From a checkpoint of a small mixture-of-experts model trained on Wikipedia.
Size: width 256, 178M parameters.
Experts: 416 SwiGLU neurons an expert, a softmax router.
Training: a variant of Adam for the experts, 3248 steps.
Below are experts of layer 9 (counted from 0) of a mixture-of-experts language model. Rows are named router (the router's row for the expert), gate (a neuron's input weights, with its number), up (a neuron's input weights, with its number) and show model dimensions 0-255. Each number is 128 + 24 x the weight over its row's rms, rounded and kept within 0 to 255. Numbers have three digits each.
After each expert's rows: a language model's description of what the expert responds to. This comes from a sample of Wikipedia text that the model never trained on.

# expert 21
router:101168137135156154116146136104128121158101171102081134131105121091112110135123135167151121096111157154159135102122142146123100118133136162125109149151188085111156121111166140123151094096156136145103112139140106131150124119123110134127138144119163167158135124153149124104096148152127101141128166110155104130139158153143108126161086117107170092143120150125118099101156104135115094184123142125142122175152103137126119155163114170110113095153161152164112074074137155157158094107093133115109148116166107099136102108128159132111149086103104110137144157132099166149155122112124095114148119134128133080106120160168174143143144103121126147095121117164104082161113151126114127158098139124102121127140088101125096142158162129115086143108154120164156173150100135095107096090133132
gate2:144145140143168130113122111117118133096124132159142137117123136126115141122099139151122120130083121143127086174143096083157168093112138153145125086213120122116110127155161158151129178156163084138132123155103123157125149085151096140097095107178110173145136090114108127105143129112143096150110097122110171129140136141123149117116148099135142112095132153130102112136185184133168137142135117119141165203137114135140113143159097139134165150097132120124136090096107140137169158122117146139111152101155136106112142126177121097124155125121151124130121095138122108125114088154100126146170125136120119088132102097099126092130093118120158191111115153092092087111142156099125130114137151130142091144145134132124129146137139102130076131126110093109122083146122166142097122115128090
up2:125130166090074123119147099106132119140181131154151091129130126156143151101139143114120104106164124158148161163113169150119122135154143118109101173139117180159118119129116115150161115136124110145147118167138139149118161122141146104134170158141078119145141122109150130119134159150167142147094149125135129115095143145159088129092126138092137139122139169156101152134113120098173130087124122140128099192131137141117125152136121128096131141128114073147110117106128133169105109097112099148138163131122161149104156140147082111129096129140110134125059130211146135093144109145123156142179097107106103136117147074129158129191137101123123146150121141142153127114099124151118169095164177148171145131159131139159117114109129115158137114123132143151098112142119124131096073105139118
Description: Infobox field labels. Field names in infobox lists that come before a colon, such as Mayor, Coach, Genus, Species, Died, Released, Allegiance.

# expert 20
router:093151099140166150099157160105094110147100148103097149146094150104106101147144158148112106113100151155149154100147136135101103100123156154146104142159163104098140109105153153122158113108155159145096117159152110146151111157090112149107135150098157143152155099153149165100097144152170108149116158114144106098138138160143112107152102109104166107143094147109105101103160103138097101152134163117104105160155102144159107150155104188109112106151152147163109100106155141119151100105098146133111162147122113100162098109153143148104149102099100105164146157131098153141151118111143105105137105146159152103101092149167150148134156098114149151105110100157108112147109155100105119147104152114098108148147107109103092145152162151111115138114159155140149151155105144101127098100150152
gate1:113160126112129146115110168146091140165097111146128151112106092104123147144140150125149147119099157113154159120136128163119108116132170135144136182154152092108159140115110135139178133162130156139106152165162113127145122153091117142116098132113159126167136104162149173088072116154159120163126164108127102133161117157160063122162100123116143131117069153115081113099151129101089075172134135139126117140114094133126137148137169167117100139170162136145100128117144143142166128117130110128140113147151143129158104095124140160136165122128112130143143112143132174141171112119153130083148105140123157087107113110156139136093110106127128111115119100182111087121128095093104117140116131117078119129146099095093071151155164132122132142101149134142141157156140148111136095103135125
up1:109093096185149139131086151126180144165132145156125179130142129113103108139121163130157128086171124110115121130130148184101125111103091118125133119140130174108161147116108155127134144138093112188156078127176115115149105141150148145125121140142111149147127086136176103141091122097150135134128100079132121078130146108076126081131126117119144123147146136119142155139141136134121089136096117139135151104154108131138113111121134128120121133136070155141133116165111136105121123130131116081131095110107125130123115170112113112131131153125121118109126123122101142138124158140161118097145136110116133143119120116131135131056185133152131098159124120115187083121129092164158114132086167136137138115156121148150141108085091134178100105103142084148129193109151121125086087142134091
Description: Last digits, plural nouns. Final digits of numbers in tables and measurements like 5,19-6, 1,71-0 kg, plus his/the at clause starts and plural nouns like novels.

# expert 30
router:093152101139165150100156161105094110148099149103097149145094150104106101146144159148113106113100152154150154099148138136101103100124155154147104142159163105098140108105152154121158114108155158147097118159153110146150111157090110150107136150098157142152154099152149164101098144153169108149117159114144105098138138160143112106152102109104165107144095147110105101103160104137097101151133163116105105159155101144160107150155104187108111105151151147163109101105155141119150101105099145132110161147121112100163099108153144149104149102098099106164146157129098153140151118110143104106136105148158153103100092148167151149134156097113149151104110100157108112147110156100105120147104151115098108147147107110104091146152162152111115138113159155140148150155105145101127099100151152
gate2:135171117124137150097111125104067097158117145141093129108107125108090103141145119141105104088100137180151169123125154131113129106106156156151112119132140118078157135109137125141137116110124142149115092128104175132145131101116082137136115169132161149149138098146172108102103154128168099183099150133127088117152140116147096109124098114104158125145101176099120111112150169120120131122134114115148140130120120129143102188110106176105132104123153150158117085084167155142202140097116149128123157159151134096116110102173104156128166109104124119149124144131130122121155126116133129134142111140152107092124134142139152129123129125148140124138091141116112060147126156102140123134137175117132103132161163109110138169133182116104137129155168126160154109152081167107117104105180129
up2:118099132117148146157126126114163074135147124101140137151114126101134134131142131133110075146148154125112184126112163134145149095153081116099132159149116131155147131090078115122130127156114111127162149126162172134138153128137094160155136168097096109138140115145127092122135157126178119134116109120103068123095102116134153120133146101137142141083098123098134146110121091116136135148113145127156102138109167155115177147104178141161144149157102098130093163127133117173151125088113134142118136120116119167120094101161117112089152135084191139162121161146147157123125130103165149085131129107144157143129084109134109111189111132154146153130098152141179129145091151102127131127137165141146150147117155153150140156140091150149088116141115146127157133141119184101124119110095085
Description: Heading and date boundaries. Equals signs of section headings, the space before a death year after a comma, and non-Latin script bytes such as Thai and Georgian.

# expert 0
router:093147089135160155105169142098093098154101147093081138151093153104108102153150157147122104120114155148144157098136143139107110100109152155124114135148171095090145120104135147141162102125143150140106110154147111144152104143098108152088141153112158144157160107144158156106087152159171108148124163096155104100136145154137117104148108102108151112147090141099110129108143110135104101151128149111117114158146095142157113156150096174122125116153154157163109122106154155132138090109104128138119172147126113109170086107154142153090148114098094093167143152123087145143163123104142104119124103153175150110110090140153153157136160101103150149109105100155104107162110157089109114137123142121100110139161104103108095144143151156115114136116155156137155156154100144097124107114162148
gate1:107131143102157121131160166134109125171085143089136176130097116103123140110129119158127120105120145112164130129135108137073153154114122136096151175131141103109149131095140167132168112141120147134092145118126147109126142174128101090116083150113145198155111077147185119119104113149180134158137156156111095117130110155147116152118113177139109145131077143095119105113138108080113093135097111142118146108119119136137101159121111151154121123122205097139149133107118126131155114159129114117116168136166155127156155102081118154133149095125101125154129113171142187115128133125155104147142122161112107069142100116135144104139148144122122136130106110156137086149135133072130103152140117122128133156124131142122106128125158108112085122125164125137170149146110193156114119138119123
up1:133123104138077140154129130151141127148119117132131142164141130088130127133147146132159120114119121151108134145144119154128089103129084117139128108123122160066135150118113135089126164116110138170164124164143093112130109129116109174179120141163107150131100132173115134171131120114115134173119078096144129137169155157130132121138150112135127104127121149097116150140115176143160075161159158175164138121165106127110119129142161118110127135120113180140116115138127110110095107108142143138132118122103125113107088169166132154118144172149148131194110116095131118132136179125146113117164188095133143156148159146168119147105137141091142100165119126106156046078107104155118148121092128153142112121141116158127165138135117142172118098116118115138107171121154101100097118133169158
Description: Year final digits. Last two digits of years after 19 or 20, such as 19'30', 20'09', and ranges like 1951–19'58'.

# expert 3
router:074153068153152140096152141102082120140084132099118146148078166092103124152159135177146091122121150131157131080145153137104104139121132136153108146164154106102152110113117170115192113130157146127097122155146097131158109175095129134121150144110149143151141130140169173094095165137145122133112155120163118092130132140152082115131107113117136102135097108101096127104129106135098118145148143111111123137120116156157116146160100176105128101153163140154121093103143146118155098087092139125129154157112092107145133107146152159136161093097067128170137159136116124161166126101159087123154136137162161104118116126151148121134173116093154123091117106137090117142124147126107132126112146123114118156134116107108105149137156159126116148137153156171142161129100141108116124123137158
gate2:116138129115132140097106122105124134137137147140114134111129104084132169103154107096158119147112147134158145091110107126127089132140128135137117065119137097125137144103134182188181126153125099142123120128092168131140123077152099157149143139177127134138127106151148149096143132110146141148121130145140131135116199144115097133105139147139111108096124173164116135156160167086126123106153103099117119138114119143142087134136098138125145096136136145167159135106121090143118108111097148119122134160121101069070153168156125137119134139171111157173087121083135109115097143164099150163138137136086117103121125131132113105086095104151151099165090143105129098084139118082129145098161149148157122115124187082090133155148129120122125108136148104138128113095108123123162093127126106
up2:092108155157165109083144098133073139133180128118146102128147132176114116116125160179118162110093092120092112114091119150121103100169100103114167136147128160127158114111139101128175122167108146149141102149167099151144129113147111144098137133127075135138146147098133096109147162115128135117118128143110159121101144103117104134120154112135110111086088135120111130093107057117119122129057139062129103152146131144146150137102179136182153132124149081117117086165140129156172124114124136119145159120105105113111141118129127130108140138122135098096098172127152092097157166127149127146105112110122098134134101148135131126130104094124134151130105161130157153137112131154131180171146102157163141161140168110168156130128099135118093089126136148125127115114127130144123131121153116
Description: Mid-word vowel pieces. Word pieces built around o or u inside longer words, often after c, b or p, such as Gosp-od-inov, ped-ophilia, hyp-ox-ia, gen-u-ine.

# expert 11
router:112135100142178157110147146130122109136076136111110146141094163102124103139146145169133104106116145162171150107140156151109089110131152147130095158132133085093161134125153135121142120108141147155110103149163103165168105145090134180110145145095158146171139105155146152094100151143156120157122138121146113109124152140143119119130113110119156087147087162120096114092167108141111113133141154120104111139120071161158114157159109169100125094127124146150082104111158144106141118125106168145114152128116129087144094116162166163075165104087093108177154167107095147136149134118138084117138119128179153146107093152157140157133152101106139141082117125155120113148103130103108110125103134131090122141160107095101108151158143139122115140119155127144161148135141138096142122134159147
gate1:116153114134148133124162116131112139126118133114132145106089125143120109152142104144150147130098110152155146097097110169134136141099130140111132143112114114097159111103128137142153105123110145078070164148113133145147096168148115089126091148109159154144090094166118150103088126140142116181101114115131115103127120109123060118152092120134131126139107168126125056097158112113107080123129113133154100121128106089156107171133139130134108120146185124186077139146147099113136127125138129154130111139175146123162089113129160166180169141177112122115147100144168155139138137092134144093155115138148125093108124139134121133117091132106139106166069119170140094101141125132105139120182133153142135145129105109128102134150157088128094127112130127152102145151171150172104112111125134
up1:101102115112110150114123140122141124148140124162115135169184155115107092127097131162100091081136115089103090081121126191103094113124104145112148119140125172116108137128114140115116139148115126191116086142151120129171114113127121146131104106156075156127101098178125117170125131129142144162110121117125087106190150116102115101114128147151171105148152142109124135144129159132130102149134128167157140121140127130148123126163161127130130130161137138141135107157110127077126119118150135091138107118103100114103128168115128122176123161147170130133134136142118156115154173091149091133161148104150161127127101112132148130071177151133116115156152143099125076165138110176118086099103169106139148116130194135132145128113104142178091128097144107153119144124160129117121121151110137
Description: Conjunctions and quoted titles. Mostly the word and, plus or and but; also word starts after an opening quote in song and album titles, and the Jy-ut-ping romanization label.

# expert 35
router:092147103147152153116162172123096117137127136106086153142101141127111096148156172156127094091092159145167139113148141170097106091115150139147110143148165105085162122110143163115148112112135155154110094156153114166165109153099101148113137153094149122155152114153158157083092121135153132147130149104135099101156155140154099104159098122094151125135096130077105120111166116125103114165133142120107096162149106161160121159135104196112112103146149144156112108104145140132134102091116156146094163138133127097158102093158137122120159092089112102146141145111099151136137092119128113091151121135140164098089106151159157146125159117098140155110093094163112120144099157097116127139114145109098123149154104120113083145139142130098113145109152134144138166124133141105131117096147131
gate2:108166125088129183076126136094120092135144107179113151107119117122135149131131110144120081097104127125153106131096125155128079133075142145113108095123117104121103129143117101133180140144143080096135099137071136160106129121155133147126083114101128151096132134143187119122122132079160136171133155098129079133153133140142128122126116110100111105119126111172135119158152133138151115113164121118133125160106095132126100170150154148087149141094119147147141073136135106155140117112149155129105131106152138103111153169158144120128123144116130129167117107079152127110100128129070149141129148113098144116104146097142147125096099110128163149153135154088125108128152187105156167123133154125098093121142139141109104156154125132136114176165148097099156108134140085153138121074126095
up2:093127157123126125148135099132168127164150122117126108131154110127149121119109156157146093103097140175066163113114119127127138144139146108110123123074125147134114127145135114147140149171081150146144168165140096180167131149136084111170145111139119140145149143151152130081138160131142122118150112167103152125097172131143125137143141111131137126114116145151156132141162129116135109148115114117109103181133121120106129148098140124136122092162125120119120122148149104148128111084113104139126157149124162161144149104153089127129129146104187161100103133160183109059183136127136127147181126124130106081152119111158145140118147138115106144130157138115183190106062153174119122097152133130141110137137159130153158177142114107127101105082132124124120122116099123111143122135188142
Description: Text fragment starts. Tokens that open a new text or follow a break, such as a stray number, quote or byte, plus URL parts, coordinates and separator lines.

# expert 9
router:093152100139165150100156160105094110148099149103097149146094150104106101146144159148113106113100151155150154099148138136101103099124155154146104143158162105099140109106152154121158114108155158146097118159152109146150111157090110150107136149097157142152154099152149164101097144153169108150116159114143105098138138159143112106152102108104165107144094147109105102103160103137097100151133163116105105160155101144159107150156104187108111105151151147163109101105155142119151101104099146132110162147122113100162099109154143149104149102098100105164146157129097152140152117110143104106136106147158153103101092148167151148134156098114149152105110099157108112147110156100105119147104150114098108147147107110103091146152161152110115138113159155140148151155105144100127099100151152
gate2:125170144114140177094112104107125153130122125157143134137117128108127126133140154131117117131118125195131140142141112134175125126140146160166121085117141092146157150122151167104160131109133120116132134147131135139120147110141089104131150139168141172120136092128111102114161115122173146166164137150133134103122143125165124134147078120124166104109143169147128107131155151151125099101143106107132136164162103130132128132134075147110112103124159111176123088135109120136152163128116148161092139095126153084106132134145110143133140145108115057143156088136138118106115127142090116195129146091098111099089110102099171091124110105135163105123113129102138073079125143136165157136149173165120113107122140118119101161149100075096112123139178119109173099129157160136163101132152102
up2:127131123130137135140110123110077166102163155088107091151135071116095097157153148124127115131148103136107169116083130113138111094127146148071130165146092162100129132128143080143148095155143150143118154133109134134134101107142121107127133114119070159103133124149166116133142134135091116133146088097101127138152118110128139140160186110144138162122119125165129143118137126122073107124124174140081110166130159183120176088100177141129125074150159118124139155166118136140107105152104120062117144129112133147132107119108132131111101132161153110100090114107132167107156100153130121135162114140161106119141136132174146104132132082121119126129102135108187149110089099128131162138130137147135147106160150137127136090169141141095092139087149112163160108121094142116130103144130142
Description: Sports scores and dates. Digits and name pieces in match results, scorer lines and coordinates, plus month names and words like special, technical, reviews.

# expert 10
router:093152100139165150100156160106094110148099148103097149145094150104106101146144159148112106113100151154149154100148138136101103100124155154147104143159162105099140109105153154121158114108155158146097118159152110146151111157090110150107136149098157143152154099152149164101098144153170108150116159114144105098138138160143112106152102109104165107144094147110105102103160103137096101152134163116104105160155101144159107150155104187109111105151151147163109101105155142120150101104098145132110161147122112100162099109153143149104148101099100105164146156130097153141151117110143105106137105147158153103100092148167151149135156098114149152105110100157108112147110155100105120147104151114098108147147107109103091146152162151111115138114159155140149150155106144101126099100150152
gate0:140116152140130137097145121079136088164156142126049150130122108108095134146089101160140134143098156094149147108129130177124139103147110140109141111125143143156100108144096114146131142126154121114139155169161158181123089151126138098158130148091110134144107143128098110129066124120122098147160152094119084113154090103099143138139134150078107115139114088121172156125135118189105135199108157147143118107138123153198136101094118135136111100124135091144110117118116180140116139139125116125122132120108136173146148119115107131125161132112129144135100117100116175138155136127107147158184132154164150118111103130158152126154130171138106118131135145128137157131086150133109080172125109138174135109136112125109110124123139169121155151099117120129148158101120077126116100091132126
up0:088094135156141114143160163106115127149130120112134142121152126121152100126091113158130137109080136168153062129156129101126136158137139167136141158127166089096111116103118094087138134122145130127115127146146131150162128129154129129107131142112112128126141127130082144108138122156089158113110107140135142135122117140128114130132165091146136130138115120158088129133110116148147125082061135138142176144085128119117185156080125137152087084132125122104151128088083151138108123165097109113119099136104151148127167099085173112169116099159141134148088114143114173130117128120120113087134146121121084135137153093088155142127136136147144059082083150104103092132092103122109140142127115144141147108120142114154101153101113093166115118098131101131106132104155117124063090112085118
Description: Numbers, table rows, prose. Digits in heights, dates and times, such as 1.96 m, 2:30, 1927, and table row ends, commas and ordinary prose words.

# expert 7
router:093152100139165149100156161106094110148099148103097149145094151104106101145144159148113106114100152154150154100148138136101103100124155154146104142159163105099140108106153153121158114108155158146096118159152110146150110157090110150108136149098157141152155099152149164101097144152170108150117159115144104098138138160143111106152102109104165107144095147110105102104160103138097101152134162116105105160155101144159106150156104187108111105151151147163109101105155141119151101104099145132110162146122112099162099109153144149104149102098100106164145156130098153141152118110143104105136105147159153103100093148167151148134156098113149151105110099157108112147110155100105119147104151115098108147147107110103092146152162151111115138114159155140149151155106144100127099100151153
gate1:119166093102153133104118155123116130162063118109132139126102115096132126143142130148131123121134129103168156109164116169119099106119150132128147138142156092069174104079118126157153131099140157118096166126143104135125108151094133118099123151112142174147155121147119133089086113131147125184106148126124104149163127163173096119156096145117144114125071155139115117084163133128083097138157117121121093131140122126164136159144112171135133082137176144158122107107146144128157149115127146114098125161143145107144081123107152158115165104110132136170128157108112152177169110115183090119136126148148165111145124167136169120115139118137129131097090126161143091133137123131099123140141133134064081155104106112112105158151132125134122158130127130153176125173137142102122115106121113
up1:113109090191125127108132077156136138151143140177108178129135137103093090133111146149174148090123103132132098125093145173128128156111100162154112084119140157121115154084138157111121135136132096161113088122156121138162127165142110173149149131178122133142105077123146147108115130087127137148150134097118110112139149110066111140095105130121124113169121109130136173129064165121141074131132126168113151130142128148135123131129144127110142128141111138148093119122096163091135104129135139148155138149141126097127147135128109149135121113142141156117150140123109111096104136118141116121154155100124124157107130133118149155048171119135139120126115130129133105141111119150148145095087141157120181128127166143130120120111094086147054102102138094163130131114153128115083084160165145
Description: Plural noun endings. Plural nouns and plural suffixes closing a noun phrase before a comma or period, such as activities, systems, shel-ters, recommend-ations.

# expert 1
router:105158098140152162108165169097083109148083154122095163146101153112107125137143155166124123126114173130147144113144130154109101112138151133145109152152152120086144099102129127117166117100145155153086123166165110152127132164110104134132139145121159124168168090160158160115104153125131111172133158111158117101131155145140100114163097129121150114172071143122116113118156114137099094157151172105104112148146081136156107150135089177108119121148146134137114119132154119126152117109087160138118145130123145109141103097159156178103161116103101098146132149122109149104156112089130107105154112144147165092111095160134146169130140097113167134111092096148090120142108157114119102158108150101104122152134126106096120147174164137107131158121133158149150166129127153109134123106172139
gate0:130163137138176116130142113107081114152120094132102147146104110136138144123106132171113124108138147131125129121107117148119161095143133126100139152138140118115118112128114122152149090125182160130120163190107132156112146122060150087133126168127073126127138131095159108140116130102117149140183170138135119084124124106148124129134111152132183116124130064138107120140124118113154129199142104112131135156121125095172129111109139135144126184122152125101122124158141125162129144110114110111105208122145070136134100086102089122130164137108103134113115120131110120111149109138113190146146107079152148156122123140143134120168129142167150104158161120138111134144162121129104108181115102147150136073115098107107121156150126110088138114150080142141124132127124115095143096107166144
up0:095116096158119116157138113151148133150125158107135156109136129144116141122096126147141131113147098107095085159117144120129129172104128160129135078134141139076096144113166144136174092156140128114137124131134104173150122108158144130134139120112138098112165104131109153098140158148139147106059148120088125112115123154137123136125126126137112145100140155139093144116124118153145128139139152135121152116127175166157139130135126131161106091071095138100142095071114100072121148159111124126130106119133132109147132117099180134069064133121146154100173107172102157128133170138147127106147172129108154185125145126139097153091127144139119100094069148122134079097089100165169123098155116109122118137114120142161131133129126132128112122116151090101105135128126158139080178142106138
Description: Comparatives and quantifiers. Degree and quantity words before adjectives or than, such as more, most, less, much, better, higher, plus superlative suffixes like -est.

# expert 17
router:110119119137180133111159152097086101153130168126105150167095161119126107153153165142144095099103184146155157103150139144116106078147154150135123137178127093111127109104126130114134082119157156105091136157150121143153116145071096135122133159095140130140154123152124173106104144148144116144125150097137096096133129150141110105137108086117140113148105134117131125094157097142098100139110147124124113138125121128175106146176113185091121111150154156124096120081163151137168130096127122130120146145105118094163096120135140144131145096113110132144129142128117144128165095103156103102143080124175146106111087154145135151148141100117135136117062131159093090154116163082106141150124125101097099133158098108112101141161153138123105128121145157130152133133135128094126088098166157
gate2:148153142090151169088141122114139152146131180146135127118130108102106137131101135132132169136084117141182098154147108118121130079118167184161108138145096107114127144174132156108158120141104114125145093118135165175114152137159103111146095138077107143131084096095127107133158160134128123143144154123153131118155190113143129146121099128160134099135111164108134116142180168119136162124141099142134157183128149128153131093107117137112164115125090116141129103156128120149181137109111141120084150121122188083148143123138131113128111165140151095133131119127099118096147147159089115156153127120131105136111148097102147097112089116163153134143089116110135111089166134129159147158150126119164105147153181111097154159110127099079128120114169128116139114123128114095140095129116154
up2:096140151111115116145166146127139140146145116113122138151149097149122142121133110127136156149136135135119103130088148129112152122108162076092170173100111138153148108096129086116196134119165107127115144148110103134121140103142101134152164172146078133143150132118156082176123147170172155133147142137103118121132165129167148113122166131143149122086124126146152129151122117090103128121102132132088079154163118140146123118100137135104109077168140110096128141155172100155117146129099117120160125114117157193106158142134122131109164157116178084144086123152127147128135104095133124169142104108109123150112120099141128149165133131124157142128135168140141162157081160145152114106152122099134109108142096153119118099119104122130130105126126171129168102122149169128195133123177172
Description: Years and surname fragments. Century digits 18, 19, 20 that begin years, plus middle pieces of personal surnames in biographies and election tables, like By-r-ne.

# expert 2
router:085158081144161149104165119111095106139101158137113129152110127093119119132138136153132117100104150163140126103165124134116079111131143148135114133140157114101148109137139123121137100099182172120110134172155109149144109149107113137095124155099166143155132109159152167087129133158160113151127158122128127072142163122127100079147118104110143119115085134100126095102143124130136107153116131134124124146134106138144115129161115172082112098133157149155113094095157139160159132089119139157095159149098106108154107104173131151121146087092099111176139168130110134145184108116140106088172128175146155115088121152136143150148174097112149144104102127137118108150122139087098139184113146108105098159142117111093102120139134143101138120108136142154153147169096155128130090131149155
gate2:131114156143137142127138135107117145163151154163103139095112120126146197117141093084096120165158131129107151103148111122119153083107164144125104132145104144171104137144109173145143145122133119132100075129126195120151175084136136108137111146098099158135138105144149113151157125140145069141150153164128162112117121144123113111096131088142119121131105152101127096114155170127177159110140120124127128143129145148118116122145111147102122120124094150133107125090098079159165142116128142128106196138107156111117175143154091137106093118142128169129115120133104148093128126146146121120151145172112114144127110135144154089148084148158126139129067132116134096081100167121157163134147148122144122115152129135163157136104134089121167139106155123157164087145098121114147073132134099
up2:091142126104153154137111097173118129141159139128127111130097112141161164110150173151119149121103134111111135140093119140129118110114176130053111117114092139143112118106144108064133149150101088127125139130159137118151108112149098110141138097149130126141096101085137076145150119166130141085136140108097112132121140118166158113123155119122148116102156098167144121139132130132132096132108131139100093146121162114140110153116156135134161152152136064165140134126154083164116096114121101085116148157095136144133136099160105123105128116121150110143095173180170132123153126149145141127198123127114103100143093097134145145144158104137134118116113157122168146110089146143091144154126101102083138114122128116180175121162144165118106100158113132152136089117113158152170115126110176
Description: Mid-word name fragments. Inner word pieces of proper names and foreign-looking words after a capital-letter piece, such as H-ond-uras, Sw-ed-en, H-IV.

# expert 24
router:106156100149161159088138143103101120154113161099120158144093164118111120157162161137125111117094146166164160087144123137096110102122148160156103152142140115105135108117155147121150105110147173156103104148148110163146102135079111140109139159111156142149146101142157138102106143156168112168106148114150112108161133157153111106162096115101152115164103135094096121110149107150103087158125156127090105171133105137149113160149112155104120107137151146157106117095165146125146119094099158125119159164117131103150102093167159143104151116096100111144169158135117144163154108107156108117141101151140170116095101154148134137136152102103153143091110088156103126158107156093112120146110156105107092152139122104106096149147135153105093134117141142145149156148113134093140096098169151
gate1:141138123154129118153120108134129115159124168145109099132117116129151118113147141157152164143106137122145147134117107190120123143119136131069174151116099113089166119096134145161149124148121127150101122154133106132142074140127151137128110157120170123165128106177106162118143183127156158163116119132123139158128115121142128149107125156102132110095073164132134132110203144107113067091138118123119109132093143144147105135139189134137148094155179098169126137120129093114182113132178127156119100153161134134122127150152097152153161093121150108147151092103137146163171126140166130110118128162118127092157138103135163149112126151128089133146115152136107112093131106099118168117141148119111099184074110087125099103150146155125124126109111102136141134141172117125096126137140119
up1:136145096149122127123138140131140134160137154158116184145102147135099116156147112134102098152140134140130108136179117169103107090184091131120118101135126149087149128100126165110096133145080138130134079149152116146152142130089096166153131159140106155135127073156140102123126136138156128163138119120144059098123135078102127108091137134133146103114145191083114146144144133096132095148155113133157142141152158141113148125137175128116156153135137144143120125180134133138099141124134127130145126116092128105101094186119109132119151146103163143152121126159124122128158160085148137139150170129145146120167118159126122100076185134107173124129137098128188101100101125166118116123094121152126131140128109132120158125140081122143115143130144108184114147067141122103124109157131158
Description: Commas and conjunctions. Commas, and, closing parentheses, quotes and dashes ending a phrase or appositive, e.g. Jedermanns Fest, or (2015), before and, which, who.

# expert 34
router:127148103125156137073160154129090130152105153116108130138094116089087105166141138146130081110108142177154160082140142163100114094123132162128127104152151105089147098118151139121141124112148135130108121146131142135165095142095101137121145176102164134153150102126150164100109153151171119149140154106136119128120126139125085097160088125104163119151070145110117117088159124134110105139135145124112136160162102156155088144151122174086112131162149151139133096124155128116145127117120143131100142148137117113171116094173140173099132107110095112137168155131101137133158117115139094100158104136159156104112086163165167154143131123125152139125115107158130115166098136096123139159093152092111113155148125094107126148155147118097137154135148165163151167165125170112140109108163136
gate1:126161108102117148103181144139121140155100151101148141122141130110124144095124126152136134145092129153169112119144079150113107121119177103108132160118131121093153092087151135118151135117121158115063153121127136120122105152138117124108112147118147181130138114178125146123116124140157120129109135169123091165152128153167067123109123154151144128135071144102087131121126156123103115138117128136119114156095106068143139175120139139146095136133183163155167139118155103075121132125144130152126119143156093144080093108139151138135164129116127136177143097127188167151118127086175140109137163143135133119134137110148168100083128140114123144130110115131102085147078104129134144100153125119059086154133103129089109133133139156159111148126115106116116123156123131129122074129106111
up1:102143112157107101109103125107149145152112152154157176127122116114083119139142133160125120093127091108150107101113127124089094109124099121172109123156134136092160125126065126122099120152125130169098118173127126125154042169137117101154197118150110090137118107153137138113130121111134110153157108095138076130133118119097111093137131114136135103141144133098164177133139128132095091118163116153131149092170113149138126131133122128089099124188138175145114079175102142145162158125107134125173137127106143114142106167099099125164136144132143120156132088149128143140153156133132118126137097074123142111144130151136155119096150147126133126168118115088141105086092108181172106141119118132120123145124130117111132095138121125151102091104136101148131137135161133106117112119184147
Description: Determiners and standings pipes. Quantifier words like each, same, top, the, this, and pipes before goal-difference columns in league standings tables.

# expert 15
router:093152100140165150100156160106095110148099150103096148146094151105106101145144159147112107114100152154150154099148138136101103100124155154147104142158163105099140109105153154121159114108155158145097118159152109146151110157090110150106136149099157143152155098153149164101097144153169107150117159115143106098138138159143112106152102109105166107144094147110105101103159104137097101151134163116105105161156101145159107150156104187108112105151151147163109101106155141119150101104098146132110162147122113100163099109154143149105149102098100106164146157129097153141152117111142104105137105147159153103101092148166151148135156097113148151105110100157108112146111155100105119147104151115097108147146107109103092146152161151110115138113158154140148150156106144100126098100150152
gate1:123139110122138167118147147142133123166088094161105113152135131098152130099137107152149141074094138151139184093160102166119124141160132142120161169143136095122136143068134159128155110126132177112089120147191123116113102165092117165091122123095168162166135103171168159108096118129154151164152127098136131107151115113114115122131109124087141107130062121128088087128171126081124093138105112118100114129120123107169099141131143153147123138132172134145127124086164131117156122117152123138103100131155142152162128121117141160133175094108124118160158104135138147124153153111146080117125106158141146111097122106142141122108127144136141149099107122161130096101112128102098152130127148091093107160121111108123124151141195132137088174117116131139161146157126145145126100115110142
up1:105102098161106150103137149132149140154107133172150175191110129090082108135094140136098091128141149139136100103106143162111089123125116147119114112162137156079135126105118145097132141162110110155140112153136100149145082124136091123133121141143127127117114107165151121158117097139152145166173100082132106110128115123124101101161095131171125101145114121090168113165114161130123131139134142142112150121149123132126145121121129124122116137134105162110089129178119124127103104132122125115160122103103130077109128188098092130131131120109109107128122142173147152139088169138156109132138164086137147139122145117152144149073163121108159096133150105112135098126144112139133146124052150139135135147121190161147160140116122120154076112084154053133102164145126144111129108142133155
Description: Name endings in tables. Final pieces of foreign surnames in sports and cast tables, such as Hern-ández, Zimonj-ić, Gopal-an; also prop, response and of.

# expert 26
router:111157100139148173091143135104096101172101151103113153148101147122108092159149157163137107102106135128123165109141147135100094096137149144159119150148144109097157089120151144120145124122154166143083120166155118142142101156079120152127159146090161127150134096133148134089109133134141114154115157118132110102151138159165089117166112100104142125141108153077100118112161105162113100150142154098129092155162092142152096149168118156099115109151146143150111109119165144148157101123110149114116161160121116112144118129134153157099160104102110124133151144103107168147141120100142126101167095148155149096093108163146150151132183127116138131120081078157113105158125161113095122142097175111091101159127134115126092134138163154092118148104137149150137129134118158105147117105163145
gate1:091168111138140123111114185157127131121119127135123112101089106095077147108096104101142150166133095133159161129113069123120094141134174135071133146128147138075154168085167181137152117131111156142111147149107142114090147164123087124097104150123113136150118113142128158137075136105161115158127144122127109107141153136155092105106134124130123108111062156124098089109136142086113076126132140162128131117117121104167136160104132146140137089109169151157080142099149151131171180123122143163152120136154142115132133127123126163139176132145146121165134119128094143174150110119139076102109108138124136130151108133143177131142135141146108120144103127122144121112128084095112108121132119126106092139106129123123127131142171059144116093149130157121137125150144118107121107132144087
up1:117111092159129140124139157149160140163181147147113139187134147102082092123127163164119096142132097122123085110177146174113133149146106118133131098135112173078123088108125124097140120137133098143145111133138087106176157141167119183142125101124143112116105095164093127117129140128141128116133107111148108122146132107077148107127137113169138151145148132119128153134149151129104128111137151153112119099157123148129162141149169126146123139153118137128126101142084105119102110115113134108125093093104123085117124161116050132131123121090128125133135132135148127134128141163160124136182170103145122143148135142137118112075135129102172111137134129135097074143130096151134141119100107149150148132137100123120128103150060166150094137106152055135098151113113143116069115142088156
Description: Main verbs and auxiliaries. Verbs such as was, is, were, been, and past-tense main verbs like came, broke, documented, began, became.